config = dict(
    hidden_act='geglu',
    normalize_top_k=True,
    routed_scale=1.41,
    init_std_router=0.0129,
    num_attention_heads=8,
    positions='rope',
    init_std_qkv=0.0253,
    lr_head=0.00831,
    final_lr_fraction=0.0,
    max_seq_len=512,
    train_tokens=613600000,
)
Below are experts of layer 3 (counted from 0) of a mixture-of-experts language model. Rows are named router (the router's row for the expert), gate (a neuron's input weights, with its number), up (a neuron's input weights, with its number) and show model dimensions 256-319. Each number is 128 + 24 x the weight over its row's rms, rounded and kept within 0 to 255. Numbers have three digits each.
Before each expert's rows: "comes after" lists some tokens at least twice as common just before its tokens as in all text. This comes from a sample of Wikipedia text that the model never trained on. Tokens count by the router's weight.

# expert 12
comes after: " the", " a", " of", " and", "'s", " his"
router:135087101125106115083152117101075138174162154144088126096171111144164105164117140147111090070136147164114123137148105108141157120120114118097147114134126134140157134126160152133129113106146137
gate0:132095114118159126149119112116113121135127127136177142101138079162143134173121147154150082120116128137120119129084089144079093114143120138088126157097149131141154148139089153135076096103101112
up0:117145103133107130156142136089144147102137146151089150135123160153146081107144143111194116121132112128108130139121111127135101113138142133141105173121138091097150173154121114098106132097133141
gate1:127124143147171147135143136124136147113134164103176138129086153113099116127170094112127124104114117136129065122151109112090138137123161118125125165189094115132092143150149098149101084168131110
up1:112109112132150151095138104130120112097135132136059139166095141155173167142137112150105104113124146126103114107144155084095097121139126128152099129135142106122181145149148113095120139090121135
gate2:091153150154131153113159141120115111108117108118119100143082132126112089149154097112163134100120072156095099122138143124155094104148112142111148133080134091113075108138157139139108113158098157
up2:106154125141149110120095141153109133120127106108133122109128179155109132132142105140169107133149089150094164110161122104130148147138174183135108129150077135101102105145120092127152139072149169
gate3:131102127105127107135148153148140134144112129120114152160079133152140143151121155123121140131107149136087155138174121112134187069131078154105097153169139138098140122141111136153095113108144125
up3:154153116138149157095144120146122172122166120102109114151149116092114132098132094173110125114109103147126105115162120127143082135117132102102077112127174116144126141116116145098106123125113146
gate4:134128107125095128135110158131131118126140057136060120109161143120123111128151139147138138144122130112172124154113171121134123132141105116152124146144133099111112125147163127096118118166123159
up4:113113109113154121113138172129125146130117134109121112147139124126127116132154131141124129124126087136116085137116130107119191117102126153092175167147115096124145143148118089110118167155120143
gate5:105136137156182151120117103161107125148156134114103124129081141141112156144133177115120124128148105112133084158127093083122152159130145138087092133141103135145130128165146124129160089114158114
up5:128115103101137110105117090128113120158173159120127187133141137135152114149124113139154121130151112147120140156143136112108120086126119109114126123105149119148153135133121094118105148156145117
gate6:142126139134117198110137110134115152165122130133087104126145135124123130140083085128107146148115143101148137053116145148106118102125084139091112118132094137159110104098141120147102145121142105
up6:123138150111157165132142122151141134115125109133142123110092116152142126128147145159150167157116144108109084135138133122160096118120129090101162124089144135134120158105086141125127103121101162
gate7:117111145124117124086147137097115079116158157130149127119156077136135134103132135142139182141165125158134115130137138122129139114146127104153132095143104141098139161104141140108111137134082142
up7:099130155102185104166115137125137114112158150158142084134192108140110181150109164131112135146133158140112055166130108194145139135143132136152154112142086155113101150099137136152100123177082189
gate8:118113120133140142113135090132175215132127126152132132099151103170136125102137106108128101094114105162111158113153144176123121129118150157123124117141160177178142131130125138129139164127111145
up8:113130155125152173120122100126117134164143108076156116130176148132110150154089108157139140129119119123138134117123111144090122080158152137125143105121104149160098129132106109121139120177100126
gate9:113086121137140128157145130126148132155123145138083147119144136157193108140180120101174119145111151181114106171178114136134107112171161141117143090086143082153188144096136132149119160113147154
up9:119165165118110123161146088194151136115074133140143121099096153143103181102120144150151099105099151119112165114126140148146126141119128145134122179136097111077120188112097089108086166087113098
gate10:117128126081138112155108154110118133118102163143110123093139137168104102094081183069105111113113120106073090111096125145128123128134140167111141108118110152114124174122125151114112117067098140
up10:098117165161179156146144091130085106142112136145130090091168097097125132118108156133129168140088090139135101137158101129114142125120135111132145140141109077159102122149119122105109157119125162
gate11:141111109137147159114156093120138176133115153123142122157125113127149119106126077081155096126086050115181133094100114154119116145112119119127171130112095158156107118159117173130143119117104129
up11:104106143098083126089110110143144144110122168108139158102164142079132167140133122125123119128164122129172155135096140158110065142128121150108132125116099136097143108135116192120137109127129141
gate12:121152145136125102133128136177135079103123087118136082154152174109140146161152119142133160155166112114116095125139131120130091132110152124121147144145130152098116143145143134105118113135128091
up12:123174110120116167116117114116179088136131114123144148138139119145109096157095135122184161152123144152118110103124125157108128100148104124147120101143106129116107120124120141168132097132124158
gate13:167151125152124133115158087123084107138146141118128145144133118124148180145171105127154165102146132127102116161154120129097114135111116113145165142078139116111126141104114145127123106135121117
up13:146146092143119134117129150107097142161149152145121120118141097119163135088166120145104099128152105140110121070097120129100178123080132114130144100094098121116120162100139147108102125138156111
gate14:141147167125137106123136065130081131125148156112108109112147143156188118103127120152118114129087136106131136138122104097120148116124156088150086131100147096118146088130149154118115120128101115
up14:111083126131117133131120148127129112133103145123095125088141171103117104136099125090105064130133137099129139144161103092122111122153141149076159106169123131134121140152126103149179128157140127
gate15:140163165122161129150137151133195142141183173090173155150096112112151131114170153120146137114137120124162151116148145120143137137129127132077152123150137100112146155147158150135128095144139129
up15:123125109148123160089142095112192130116096097135112120139117162154150095135117148149167111138117125175106140135124130111079130124103131138173086162143123107096158144078148116139104116074126100
gate16:164148098134110131171131119150076116134129088122131152153131108104149128158126150161135139115113115136143080140124105138117116103172125109067136161162110124105104122154114133103138151092159128
up16:124077089105087093168116127102101115105171141149114142113105107170145119164157116177133141085148108099073117105140106186136121120094108108108116125150102141134143109136158163133094129137170103
gate17:122140108097104127131131140102111150114162164093149096120120107106139134121162114126138134104134115162076128138131168078159141132099121174082167143142093135114163159133129142121134142157090084
up17:148134052171123123154097136136146158105120112104158098153116137127122143124155144161101111133174136108084096134189122172149121114123076145143101132124132131120149167133151098135115140138134169
gate18:163123155116177136077135165126138150124109128175128092131183083140133154144138141168141144130124120125143102167134140121125134139203131166133145158079145139126077139124127132160077158167126120
up18:118114175098153157113107083109094104130122113136110121108160136107152139184091110099119161153118118138122123154160109109095130159092138159102151120157144150124115132107165176175127158124101107
gate19:100134147149169119116127142098118120105102138153137102099125115147177148117142123116125109080086110132140134078150134127146117119128128138098157133155100135122166120141093111112134138123122141
up19:153100143140121112163179145099175145140164144117145145111150128129112136105122111150127188164112130150154144106113165119100132127131147120140137130144094134151137159126114143120139115149132122
gate20:126115106125126140100131095110124106134099092100124097158158128152113143150115153083109119131130130134143138131132148171146109132137173171144107098124114129132135051124129172086094162112108109
up20:136104134123125139132095141106151130147166178153126092110169127116102115126126096125126165125102140123132134140138151137119116135149119133113122108085154145121112145130114122106112089147140136
gate21:139091107105130120166125184107146114152141134140123147117099107132102080085128148141123081136152126132134121107117146130140183123107102126123147092119151093127147120115097171085173096131130142
up21:109122147177154146104157183119097124107170167155098126137132113115072147129173129163142128132127068145139108063139144116126092166132135089167142135138114105106135145099151126129121121150134076
gate22:116104149130132115129122079129131075071173150131124145080150099098131129140118107122153102093132122173110171149123150134114089184124116134128117173104122121117120164137156115141123104125130105
up22:163147140134157111112174111132119095147119128098103101154123106109160120120050113118132130168096107121116179099149143097132121129170122144115133112151152141128107154153132124121112107134113104
gate23:121137109129143115108146136152068151150128119110124126180078128095144076139154173135144091141161128135135148123103147081107094151116103135125147177099083099154124179142174129130115140104165121
up23:143126148169098161105145092103118136144129123150138121141135124086131146133166179194086133131136143120118085110154114114140134182120136120090089173085108132122114141145126144106141152123153153
gate24:127108152122125116088138123126134127141118101110116122200131096126153123108140113151122074132135120165128138065051147119111139186112096129133153120107133115079135108078160104147147111129077083
up24:091123103129115135091158113134153132115136098155121121148168124106102142141096150103123151145092144118136145110176162156105127102138099121113125146144175136121122103129163140130167163114119112
gate25:162111134079172102157111103149142134144125168162101122152169122137111120146141152161102126064143144107109150107122138100175169105130084118150134129132148110152088141116095125112140149117140147
up25:124118142119106125139145097123150115143149146119180114126151120114146117121165087145131113117130128100109138153102149133082118113107069143095134119063081070131087140121078131116128099170146155
gate26:137119127088132142120121086176120109101129105126157144118144106088123161142100185096131117114094124170141111089122137138117133159181121145140132128162132105145129140140154137142114117131142101
up26:126152100141180162128099115101146086099173134117117139160098133125148086115165116138132112127087121115106142146149139112158121135117120125095134082117121130119175114125114121094108143123144116
gate27:115148099133135120179139148106125144103127142139167135159153144129117132113142138075088111106119135145070159126128149116104141149095132147125118141118120152156123120127120119126131103096159125
up27:150151166084144082153124102145164151149128104129102145141135135143133099148091117134080131201092108121149113095092150151176111082129162138094102150150151088142143123126111116144164140109168155
gate28:129109187115103130093079132104092157127108104160115113136155127181139085166101117156108083119157188160125119152116123117083130119136125105145103155108114117142141119114093100170122137129139171
up28:151103124129156112132113121141150136117114151108138084187154117109129148106114160094133131157111160135130180136107126187127119132109155152175163153128104155115110147102139123143127149148154129
gate29:117110111150145126138088114129128069086113153120117107153140138110110138120136115118128132152121105108169095129104142158116144137084125145144114147151090115091088070138103130119118129132129135
up29:127138120143082139129110110111127128102121136100172109117136152085170132174142147106177156164111105119147115104158135121119140126131136088163153134110118095120149156129099115119161119212128113
gate30:125109161119129101138114160151170080137119132104144123166117141128105116075144182122167087131130118143154111173156131154106134101128149124114117118147099131099098151131165121158080124111093130
up30:086170121124111118169083123128111140114147155115123126097135161109131097109134136113152106143142113129155077110151149094141144127114157118162179138131129124180139113159178119131103144140087116
gate31:107097101113122131128167139141125124080099143147149127138182156127136112098109118123166122118145116172118156144128140163171109097111146124099152111137150137144114152149140116111142142150138133
up31:119119073123139148127143085135120128120170126107142124085092179045114148124127120165131113124098151127123143145122129132180133104104123098133155157122110149138107136143134110138073133159111125
gate32:167094120129107124119117127145115131162141092154159131121166143113120147155147160117085171170148151127125109155156066135136099172147129153112147153120092134146111167136138116151107106148110113
up32:130130176156068152071076153113113109115166123139157113115106133182135111111111106107146129148139127129129158128077169108150144095105116082150150167130098192113171107114141158118173091120116123
gate33:110130133118149172126139087138139124101142107152135131127103103088114194163113109101131067127151118096160134091143142112143150145121125075136138124067170129107085096124146148171177145163114161
up33:112141150138150159099086108093107111115169127133083130127130112080131129182187122102126109138119129147115129137106130130122134148079126088160140134144094101118135171161148116132115155132125149
gate34:151156139113114128114103123142091148128137141148140143165086133125162110151134107163114182134134100140114154143141135115106150136157134117096136148127138140118146133132124121100120124142127142
up34:106160101092106116139143117124073140109138091127131122150097099134151098176100146170111144147155122157129130101136178121113098129151112169069108108134141117122104126160141139106141180059099143
gate35:098154084094137128133123152174102140114087161156138097121155143097075157154125111148127146141115123118127113129164172129114161108139144117121099134133138111150076182110162153147139154120092123
up35:084138141107158126114138090138135109105127114095122206136167120116109143161143155124107147152158111135187098109125131126167098144142123142129146160125155140128135125147115079151128139125095113
gate36:125109131129087153122142112074131105088175095109101100148089096118140137116124154125125119141123121138170165151125134145163113116126125166135101144103147102155130113177127103125116142152113171
up36:111101148165152155094148098107119120174126119118133139124123112136151157140126110122140100126103141088086157173180145142116145145104140172112146162164127097149123118168135103158155108091133110
gate37:112164102114085131108146160100107125129126092047159108131137113126167050146113104122090085169139153157145090141102081126122119077167133085131131096087152105143122127119145155189115139160145176
up37:123114107142113182163151096133096135111195101172091150138107106164151137141140095101118097149129079128161158152143125098085181137131136138161129096135118111097171099175145161146114138136145120
gate38:149132123152100174104136106155128171155137126160161122137153152156119147109103130086163146165103159160154121143161098145094139105162147100134143093105161123158160107159156138087133136157114124
up38:123104182074121093126131126152095137115144110093125185112183115148125140082124147148090134157135161111060150105106120124129109145146110098124147138115068124146129129138108142134124128136143134
gate39:137087171135105177112097144125143122130166124088112099143119135156140101156153103096137129108128088106109101124143137149150137122131063142107187128127121119107175121169160149143142118144124125
up39:100141135130094129154129127125123117134113136116154110132100089103160138088123121094120167137093140106142136108086087158123114133123157114142143144139135126131127090112146142132144147157111127
gate40:134101083093141133119145123095110138118133141136128131121123123108075108112134113147061153159146086102102144141145172124125144147119107136127150095139108103130125106117144131110143111100094123
up40:113164101157121108134146136118122139128157118123130156149153124124170111158114128126107123125124118090101152153093131126111126157127129109091167128131091151165160147134111093138136132151129131
gate41:156061114143111126130088103128126116168165145113166123110141084156148136142100139156093122128139138145137103136159107136113125147103134127111121137173072134147108126151125119093080125145146105
up41:130142132146105116086090118149120185124168154133122143104155127126143128116113122137116122117132157162155117152104111141153062178145084118119143098137113102133140111186148126128157172148109139
gate42:117126133119147102114087118120113125087139104128106120151159166138097144097143149140116102105129147157140141115147101127125115145082109149141135097150117141116138148153138106122157098163114099
up42:119108151139134071138159174169145136100115157109153139145111126103102130145138099081089165165162110082133121098118136126097110111125189080109113151119114098111121159131141189141131166151126122
gate43:090119146087132100107119153110167140101112113180144156107111122113104160131116154107130087128102102109095124125143131089126136125152131143127106105134119121121121132102118109106167147112116169
up43:162125112123110104076145156151109105113130131159099132123148165128136090101134156118144114165137141100125135128129145141086124126137134163119120093119098093188131134130067124150176128114134108
gate44:100140105075067155114132150112106114121153123134128170130127157122124103093134137180167102136180135126127143123158166127131112118116132107091129145124133117123149119144165147147095128164152122
up44:122097154134100178108072127111170135152138149101112107101109119151153106134180100105136081106111132121134124098184137131107168106167157130127073141136138133112111151104115149185080157156122124
gate45:139098148153125113150160130139139101174153119134157156117129100119119101112154164108131130128099106157120100111093112152132155126109125164092105166155128132123140126168138101096111126114144129
up45:125123155143139126100165162175149124132109104111140178080145095071124105162126144154133077143127086145144090113111108127138128114109130149105148117129089100119124121166145150131124115097144116
gate46:099122160158106098133104170067154107098121099155143156161135117138108102125150151120103101129154150142142132141104157140139109116092100120149126121125168134119110152075118132104157115080142143
up46:136145159119164158152119138067098092132114098088116158135125162150116102098118123147111116117121140138110123161116096109135158115122115154150149111117152126139151105136140126144144116128150154
gate47:115104102099134142150135149137146179091139095124124118120138078124089159123111080097165081144085109135133114150158155127135081157146121110095139122167149153165098075125105113103140104103104110
up47:124143130172103103119085115142169136067122120098139119138114105103123125104093128121150100127141115112149115133169178139118133106130111125138158118127122155094108145126113115105116130136124142
gate48:132120138146102138120101158147121109150133103107126138145142155126137156126111129127199130092101140105113127151123142144124117115152136122134105172177108076081136100087128139122104119067119126
up48:115110123116144149129168146146135139111082168119149147170069120105148135093121135133085157100157164148102137127111139114152112124116183164114068092112147120079164121143123139135128108123120147
gate49:136126146139135116158149110117096161125093129106163135126125128075120132135152124132141137129104104165139123132141086143098141096150123150133128143107133109126129143096155148148110128112156133
up49:156140115081149133141129126124147190113200112101141138147120128162104126129113156150160149145084109114133137142211119124073102095157136092119126103128120121139136113145167113144122112142134133
gate50:125156135101168146124101099166084146120127136130160125103134115161128087108146148132105132158147135134168126156097144108084102123109103122164166111106145131155144125132118139137078139169143142
up50:134166122120123117098115138120090166136099155158148129155108150088111109126122139193146106141157127109089143127112122146126148137121171137164157107173135163145138128136151146101111135112119133
gate51:143148116116148112140134138145172153124122170129126104160099109154142159141111123138102085161137084137088117133094139114106136140106144147188148086109073177137117110121104124107062116140135175
up51:098137156132115123119130158106154109097100113104123105174145093115139079115130122149121120152123118109161199113142111159136124131087105183134127135096186139089117078136132139177144104105125117
gate52:097144100112122173106096144100127165104145106117116123140137082101119144143118152160096102157161114107115124123113121115120139102139106124132142107126151151119127129133139120158072124130151084
up52:122114168132120118121108151085135096166133119142148158166090130125146071115139122139177153137128128145124155119127138195108123107112093148124111136077129126113086162110150138161114121125123147
gate53:144169132150089113136125125159131125146144132139170121148113121097165158123115128138145137135116127117118115114109167126136107141130142152119123095093144148155131144163091102121129133106113101
up53:097145135158085156139127156096141141124114142147161119150125113137115115101122121156137127130145039095161137144111142154139118120180164139125138109058152131189144137125139144120111141105117097
gate54:148156075102124137148172095189128151123091150126144110105146143103106170095112123133069181154168102125152112109110154134138149129135134115145105128131143114120103148122138150120154143100139116
up54:151156106132113152095114129103126113116097126092133119130138144091123090161113108115118104108094131132167082104095113152123144124148136111145102148109165130112159116086136083119162074144120133
gate55:127113116105150121144123161106131151113092128104149138110140117144124115084114149109060107117152169121129146111133107118103094076087149125104170110139117152112137155150157179184120158085144154
up55:159124144142111107175130164117143101097096118125160118146133089109115137149142096119135127151144113137144159143123108123139134118116067113147112123120156147095148100165138138113151131105125104
gate56:154123124130129124113126128085123212128131139136137141106141113101147132148127123167116156115090129115173135141127069140100147124143148089116117128128157131104125089131116128102125159132159096
up56:140177152125131105154148134101108089085118167099088116127101116126102143102155091129136128099149095172133095127097110121141131124154132137109140099129078163141144130147161150153104133127113087
gate57:125124123122127158080111153126098087135089151116097123111132098129115088152155145119130133122132126127147126118117123123158118189154127128123131117173153112141157077139137113119118146112119141
up57:186096066152133197127143124159164123156088150114138100144123120136146148149133115130157114098106118143131093134138132112136106131147105087125103134127133100133130117143184101144079147148130102
gate58:108118168147124127131086167143112134174109103138117168153162105119140171093109159101140128151137083116166126143120107109135155141123118145116140085152094176134143138129136147135112104115082118
up58:108139139087102149142118083148106132105125131138118134180176139164157181135117141131121194174116119117110137089130088115105116167120146115111191095130123089131151136175126120127118084116132148
gate59:076138130158107132123148164142121100155161138103163137166131088060140138098079127103146160150165170099179112167170149162133133139119128153116119116147131158147115169107151143150113093102103140
up59:129108109098097100127133125101145132159130128107109154114147104126173079115124135142119176136168144162124094126139154156146131125130165142163078146117159079108106152130134100136164106126135119
gate60:118136068139082129176159110121124114146126118138077140102112119117128141125102115090126124153090116155130120120129102108094157097180139139123111139152112110116185143133197161124126135083111131
up60:146169148116171150129116114124152142120121109106131099117152149150100140156125149099131143124160123138128145093160093164162106132145132126088189126128069127142138106130149107129137137156153157
gate61:124138146116177094133183105125138157099113153131157150140132108132133152133142167128125115115189110087150126097129127128087139109137155122134105158133084180171138106146112150154142123076152128
up61:096154100089113065120142103129112159132147118145105111169106100138115114139129106159172095112117068117076110130096129101102143135120155169144111186147103130114121161118138078161146152135133105
gate62:155109100069110151104112120147154091158159126118110115093138063122144112129128165170110118170138064102129090108133126135157153162112111142111152131124146106141135126115127151146092111149107124
up62:133131161132128133139120105144156136137147117103111107128141087105181144160145115071162095089113136153161155109121082123094076141144138083146138124109139118104122126150132133194134144175109170
gate63:129082127124139107132153140113136116112110145122142134124145140146126120129138119129110095097130116117111160119116082146104150118120079132130129106125127148156146113101156156110126117076095134
up63:151136128094117152123114135120090127125158156095129124103139134138126104142099182116152117112119104105172144112159139160125128129123141083126122138111092136153084111139114113099200125116146075
gate64:111166117128137150147128136124115130119129156109139134127160163132122144150091094151115131066091105174124121119104143121167110109128125144136142099147126176145141121124094101111093145095154145
up64:106106114150129101170130133101116112147141157138108084059112122102110120137156147137119108079115097125137144124159103115163115116140117090134119124104169112100143139125097097127149123126135121
gate65:116149120102135197112070114137146164100139131097103141100114130140128102160102100110105100157146116145128113178139114111105146091135129140097130106141111122124156147132073108098102135170113180
up65:146153135092146119145158135128135137108133155145104135153138162136166095165119108132150129142129118104135120128102067076152129125092124101132137138096116115126144132089095102109134137134145122
gate66:107143127129141094148156090117131146108170153113165131130114125170120129150130132104117117174118156114166109110106069182108111172094106116112104180114152110151123114099141098132139135159155129
up66:138129134111135187141166151137138120117127119113133131121147096199121104123159133108149109116139129117105127106078119118088126142144102126090122096135148114161149094137078147123127124163101155
gate67:110124097121142128111114130137138095140103125149128156101108158111152154121135128108178143140152143173145175121128109143135119130079111109129117140125137105102129131097091097159153162118092145
up67:160130135121179133132101146128137098104116097110118147103155195154123160155150127102129153133132142187108141185167112166126136174133096147148126114131123135142132146149158119133097136105126162
gate68:153172121122109136132120147151172166150143123103132128120174092128097134143160143123129098078124153146101143149102151121111129172151157105104108135146111092113138128173142161139108156111104105
up68:114095124148126107132091108111092131143173088141137150085130114133113123138133163122142126082111150079134099134151131126122137128113121080143122125136127103118131097103119142174127130128119118
gate69:138125112145097123123106127102099103144124134118104147140132142146168098101122145116147155144151089127134145124135094111137096144123123133130145102154120139128161121170121099128114143089124148
up69:142122115151117138116137174129091145122125131148122187164138145119161102108102096092158055148125168120137152176127087094145142089141128098113094160113127100135090133102136096100148116122166137
gate70:119108149143096172110128123132128131101126121120117138106122117155119157155159120150134147146094109112118116122127141171130134140124105156143134117154146138142106130145114158093134126151154135
up70:119119111142126169124105092124111155133116135136145124131107127122105097144137102150108149122141147174151141117150166148100145091115151070125152167117135100151139090107105139100137119118155168
gate71:147137097094128145153168136132143116133138099124068126115102127185129152102106075156168139174172125102174117117144119154121105097170138123148102120116146129100126122092095119156170158141153120
up71:122158104111139168144108118088123135138153161086155124107112163124144174130144137124115106101137134150192138099144108140134119110118110080113095204099164118106165145140146109110158136106134128
gate72:155121160133104120140072139156120110119136117108124091131140074094107096151139132121099119102117139108092153188167120111133134138152132123145107164162105121092069167094113119148125134136120145
up72:152130120091132112134143145097116147120101143129139175163121099139116108131072092160120157139144076125145115141184130110123087146124137168111135152109138130114136132150115129115124131110126134
gate73:101162129146136128146127132132088103148112119106120114176051145142138171169135128104118187127134100108136174141120066143137117107171157114147125120148109131122186117154157148142127110161113136
up73:140137172102185138154141113110088139127164148155138122114186101092128171098130084150070135144146108151096186103127130124147104109100115143110119112136126117135129153127090143130116146133161112
gate74:123173093144095104124120119154140115091097143140165157126160156085152091100138149134095169131108131097133099153146124103128154137110140146121144130133100122109107157114114094178109147166111105
up74:105110095135128142122145080148104129134126103142119171133133158094134112113143140143101167175144151119156068131136108119146128158104155133137113098120159110091112158141127111133160157098123160
gate75:128138168128119113111135114140142149112107111133108090091145095155114150136139147137114120115168150154128118092120153138102091160148130135131125163096113152114184128122152161147107098047105143
up75:126112151110100110155134134145180096140147164127127144131110125143145102144061140075088139138125170151165119146193147111142164166123131146137157126105189087108148153105101120104132161115177122
gate76:129130077155105161107116096136138165085094108115147113083133109064124130127093157148108088113148152149139162106104099209107179113140112093122109146103160134180152095094145126067124107129138146
up76:126127098145081143111160097136135069148157126142138138149141123083118151136122104127169162103162151167143134183082113123121123136153117122110106102135094151146151134120143140102140129136114123
gate77:139137074091132113143130142125117177138116146085135133111104128152134143136115091133100142084133099144144171130114143112091115086135111144105128156092129112146176134142093131149106137131133137
up77:143138111108156113118120097104171123147107134104111119144133133127150167126134195138123146111127125121138112116143106143099127103106130099106111158135136117140108137129101098042149123164129117
gate78:094165147116134117116166159156148119109096127171137134122137116148131136120097179106136095114134189111142151118130079172137128132122120131087119138115151124181093145152131113141116105176130154
up78:101117153146092101101118124121132134171110122143123130145128132148138088119121130122099150105133154190083106113148081144135145101133102153162085110129119122165169102155128056088108157151139176
gate79:101148151085125129132173175126133116121116139158097091141087067158101144146120118132100099107152112132103116131120120095139097109138118156182140099131145160079122144067157080117110106104143114
up79:102133131152134081150104114139147138156100195134108140118144128098145113078144123106114156101103131131109153155153112093107140116159110123108150112087125159141112131110130137136106156090144100
gate80:141176151141130129154103133156151139134166160174117106123144118159113083123122126145133106118105105137110165145128124146126142107114173112112157091120120148155152127096134139126129115130136109
up80:144121142080124129124106128116141117162185126127155073113156130116119137104158099128130107125149173081164113125108149156060144114150151140147139173126132144098093133125138174096134143145111126
gate81:098141092108115142133143132140151111168188115155153154122088156135143095152097072142106089140130136139155154155125111121138110100192143131159161116107087114146144100114104108135158130110129143
up81:115124149159142146145137129157090101135132073137117106127132152110138142146123103154143138152180132138170136132148112145162135139129128155107134130145120128142146153109154129150106119118121086
gate82:115129079125094119131131157158114118132128121167113129114137116121112168139150139135101079133119117086156129173108098136112133154157121128134119126145133131106089100171163148098099142082155096
up82:138109137143108134103138171099126169120077169131142087113168118131165119132134130105114154130122125129176110124148109114153145161119153165084128066107104185146092121141161122146148147136114077
gate83:150133135130127169087135104115105158125141105088127155132146065144136126129137137133161086128132156181150107122088131110139152085108133095091146136161147161126133117136119119161111110122129147
up83:088095140112112153118144126141142113134098095155132191138123149128118110100121170119084128147134122145117132129122104134122135112091099197136168079127112173115124140125135116120162120089113109
gate84:107131144133132115157098105135156119120089146155115127147100118128142136140148102163136096121101138124147135120145196160174113123122168130179143107113133131133135119130139089129163133117105140
up84:139129156118119114161114144126136105121115162136155137140102141105118122135115134138091148152136188153102118143118154132159160111163142126118149128123155104102142189116149113143120151112110173
gate85:128152145107119087152152138139145102135134091125144136153155143143104112137108147128114120159172145106165147161073135143136060154137124158109122134151144141133125116143115122099126146100095109
up85:177134135101080126143107123157112096147127146164109074137156143079123147123171130091170123131085134181132139097150088106121105152110113134142164126143120123129156129152111123113093124109115144
gate86:111087100118083118092131140076133090153137121129117164110142137167080134109126093154144176155122151141152131111125113125138120142128107112108075104078107094100098109138148154158157128139142147
up86:098106120133115109124146169175084162121120139123097080134134134106106085106097111141124101091119151127123109103117134148101149182121155133102117116139143129146140106105109179138083175149139123
gate87:144125094184079136150114085130153130103144106121141128073156118142077127120153145117119147092102151113103131060132134157134159137105145139074114162108123108132139151138099148115104169181121189
up87:170114077149117125124114125160159144158181117169117161102154134133145148135123141108090128112107096110187123097160092149101159138108173121112125141132112142141132118145136099102137133094101144
gate88:128114152123150128111139122124144128158133149142113120122080110145078117156156125127158150137169150144105130135119127097138158133124087142168093148163131133122076141104149071120126130104147131
up88:158099132128115089055153115120100169121123097090143105132103162133105137113121107134127133107135118130098112103135115129114146095125091158161097159084110172083144144114106110105129152113111166
gate89:150117128108111128138114130109107096114124114127130122162143117116145130164138118077132091113123115157149091134118159096091129138140126145115118139125126137116142114122156116113139089121098131
up89:125127197142128117124105134112145131100128131089134138153101133058109104167111106079121097110149104170125101104052125132118090160129094143140125117135123101149145128141092102115076142152148109
gate90:122127128081096123094127086103143129087119138153068165144149117089152128158143124135132128140105114124073119166159143091120133137137127089145130167167160118103167104139136089093151166095148095
up90:095103124148168141134096140119133120111145084120129115120123143147164140169125176184162154121159109112120123151199146168142113123122138113117140110123103112173170137141124112142146126118115104
gate91:103112141093125124119125133137156096145099126137136137102144155133153106157111147120130152159134123087140112130160124070153143114141116145115154105110124112085114162116173132089144147089132141
up91:121109147159140123126112168093163108149102111111124104189117088124140121157140099160146108164154097179126173080106102114147126155141116132111174098135113127069097111086170102107133157152092153
gate92:111108100130130128145124149117117161114105151140145146167140160109097168102115100141149122105140145131120119163102136157140107107121125134186091124123147138095097099147138120129128131142123141
up92:122164093160083119125145120093113114117119137122123091117074215131122132154126111119116110122124133156078156149106148114134109140124152081085122134148095122118135161141123126141159111131109098
gate93:164102120139144098138130114103115113119145151147132087161098126120131117158162172122118125081153157150073134128140123120093099134133103127121123124141105114131127147126116139138125137035135072
up93:116129145135113155125137144128132181177142103162160145112146117131108098115141113118101164084134162121141127087161095145152195113139148061148147109141135153136094097059143101056153154163094177
gate94:161136103116160111141136072130163125127126171124146082165125113119173128158141133136095125115146137129140080134156138116148095167136142097108135164105134122156155151150143132127126131129148125
up94:143123124093140080141116103073105128092182137128137129115168136104169130149117128142083172083159100148130114131123113154154092159156118128134145124158121115116078131119152124115105172114105112
gate95:120137122126186114115131177133151165110113132093127101071108108149121150106089083130166164173133155174157112104111146118119107119108107116133139129120114112151129124114142124099118146131146099
up95:146129100132127092131101103165126089134144128159106132078140176115113148105117111172170096187138142106150119117126111131141126149125142157137130137108119145108144122135103104148062128153136134
gate96:105115118124176100083147139134095103144129154133108172148155152105116125109131120136131137099142144095130120107152123097075129140141103107137095154119131109151132127104125100144142127122148171
up96:101102145149111155148161130095163139134166110145100160076116116151102060070143140138145191120128133155102118163084105094123142084110138122149170158132101118133153136117126131129142106143107150
gate97:131100156129153109109109142114150139170137107140093151142125139111093109165141104131116104089166140122131121127174109155125152163122164111109117143122113114121145128137112130097155129140146162
up97:150130134145117147148114146130142125083151108120143125129138136138114118135115140131126130144118100126164158140094136138156111139154100142167102124142066151094168110134100133119138140132133109
gate98:181119156088108147126103114150107162123112150111127094095123133130114135112146130164127152123150112127174161125108111150117156100130090122127138134158145113141071112143121147125162112079172107
up98:118124146159156140128139075137121147136135125101135138167144112125166185144131154083132118118118171090157161096141127105142095093111106142125135103162136098131202168167128115125115097131133149
gate99:141129160130182149164117128093092153158159154115153107160155101153158121125175156146145135152114158124148128124089113116079142117133120100136120145112166088161141148133165164106117088122165107
up99:126103128159081098126135122170113086152151134100135117111119136100121121147130154108167125154116170181151137114082123162173142138161137133120180141133141126116110138120134132104148153134094110
gate100:099134097161137100134124151096108136100122153128141131085116122107137077109112204121144139087096153138102128123160088135110164147100095151121101102140139093130133147116127146157149177102054101
up100:166154137141126131167115153122146129128136099109090129138137177151127166126125125151127140132153094105097114106117143132119106084125126103135143078147107148154126082162137127093145095092115150
gate101:195144148142104168130139090094130098105127160112120094145087117124134155152161137150124112162114107137159159113120120096136167124140142079119126134108161119120107119121136144207136128215126099
up101:130101121145122090090156134160138141101111130160124104125153112145113106163148154103100161108167107173037167142124149131110115120142104128102146128131109117125112164140148104139095158111150101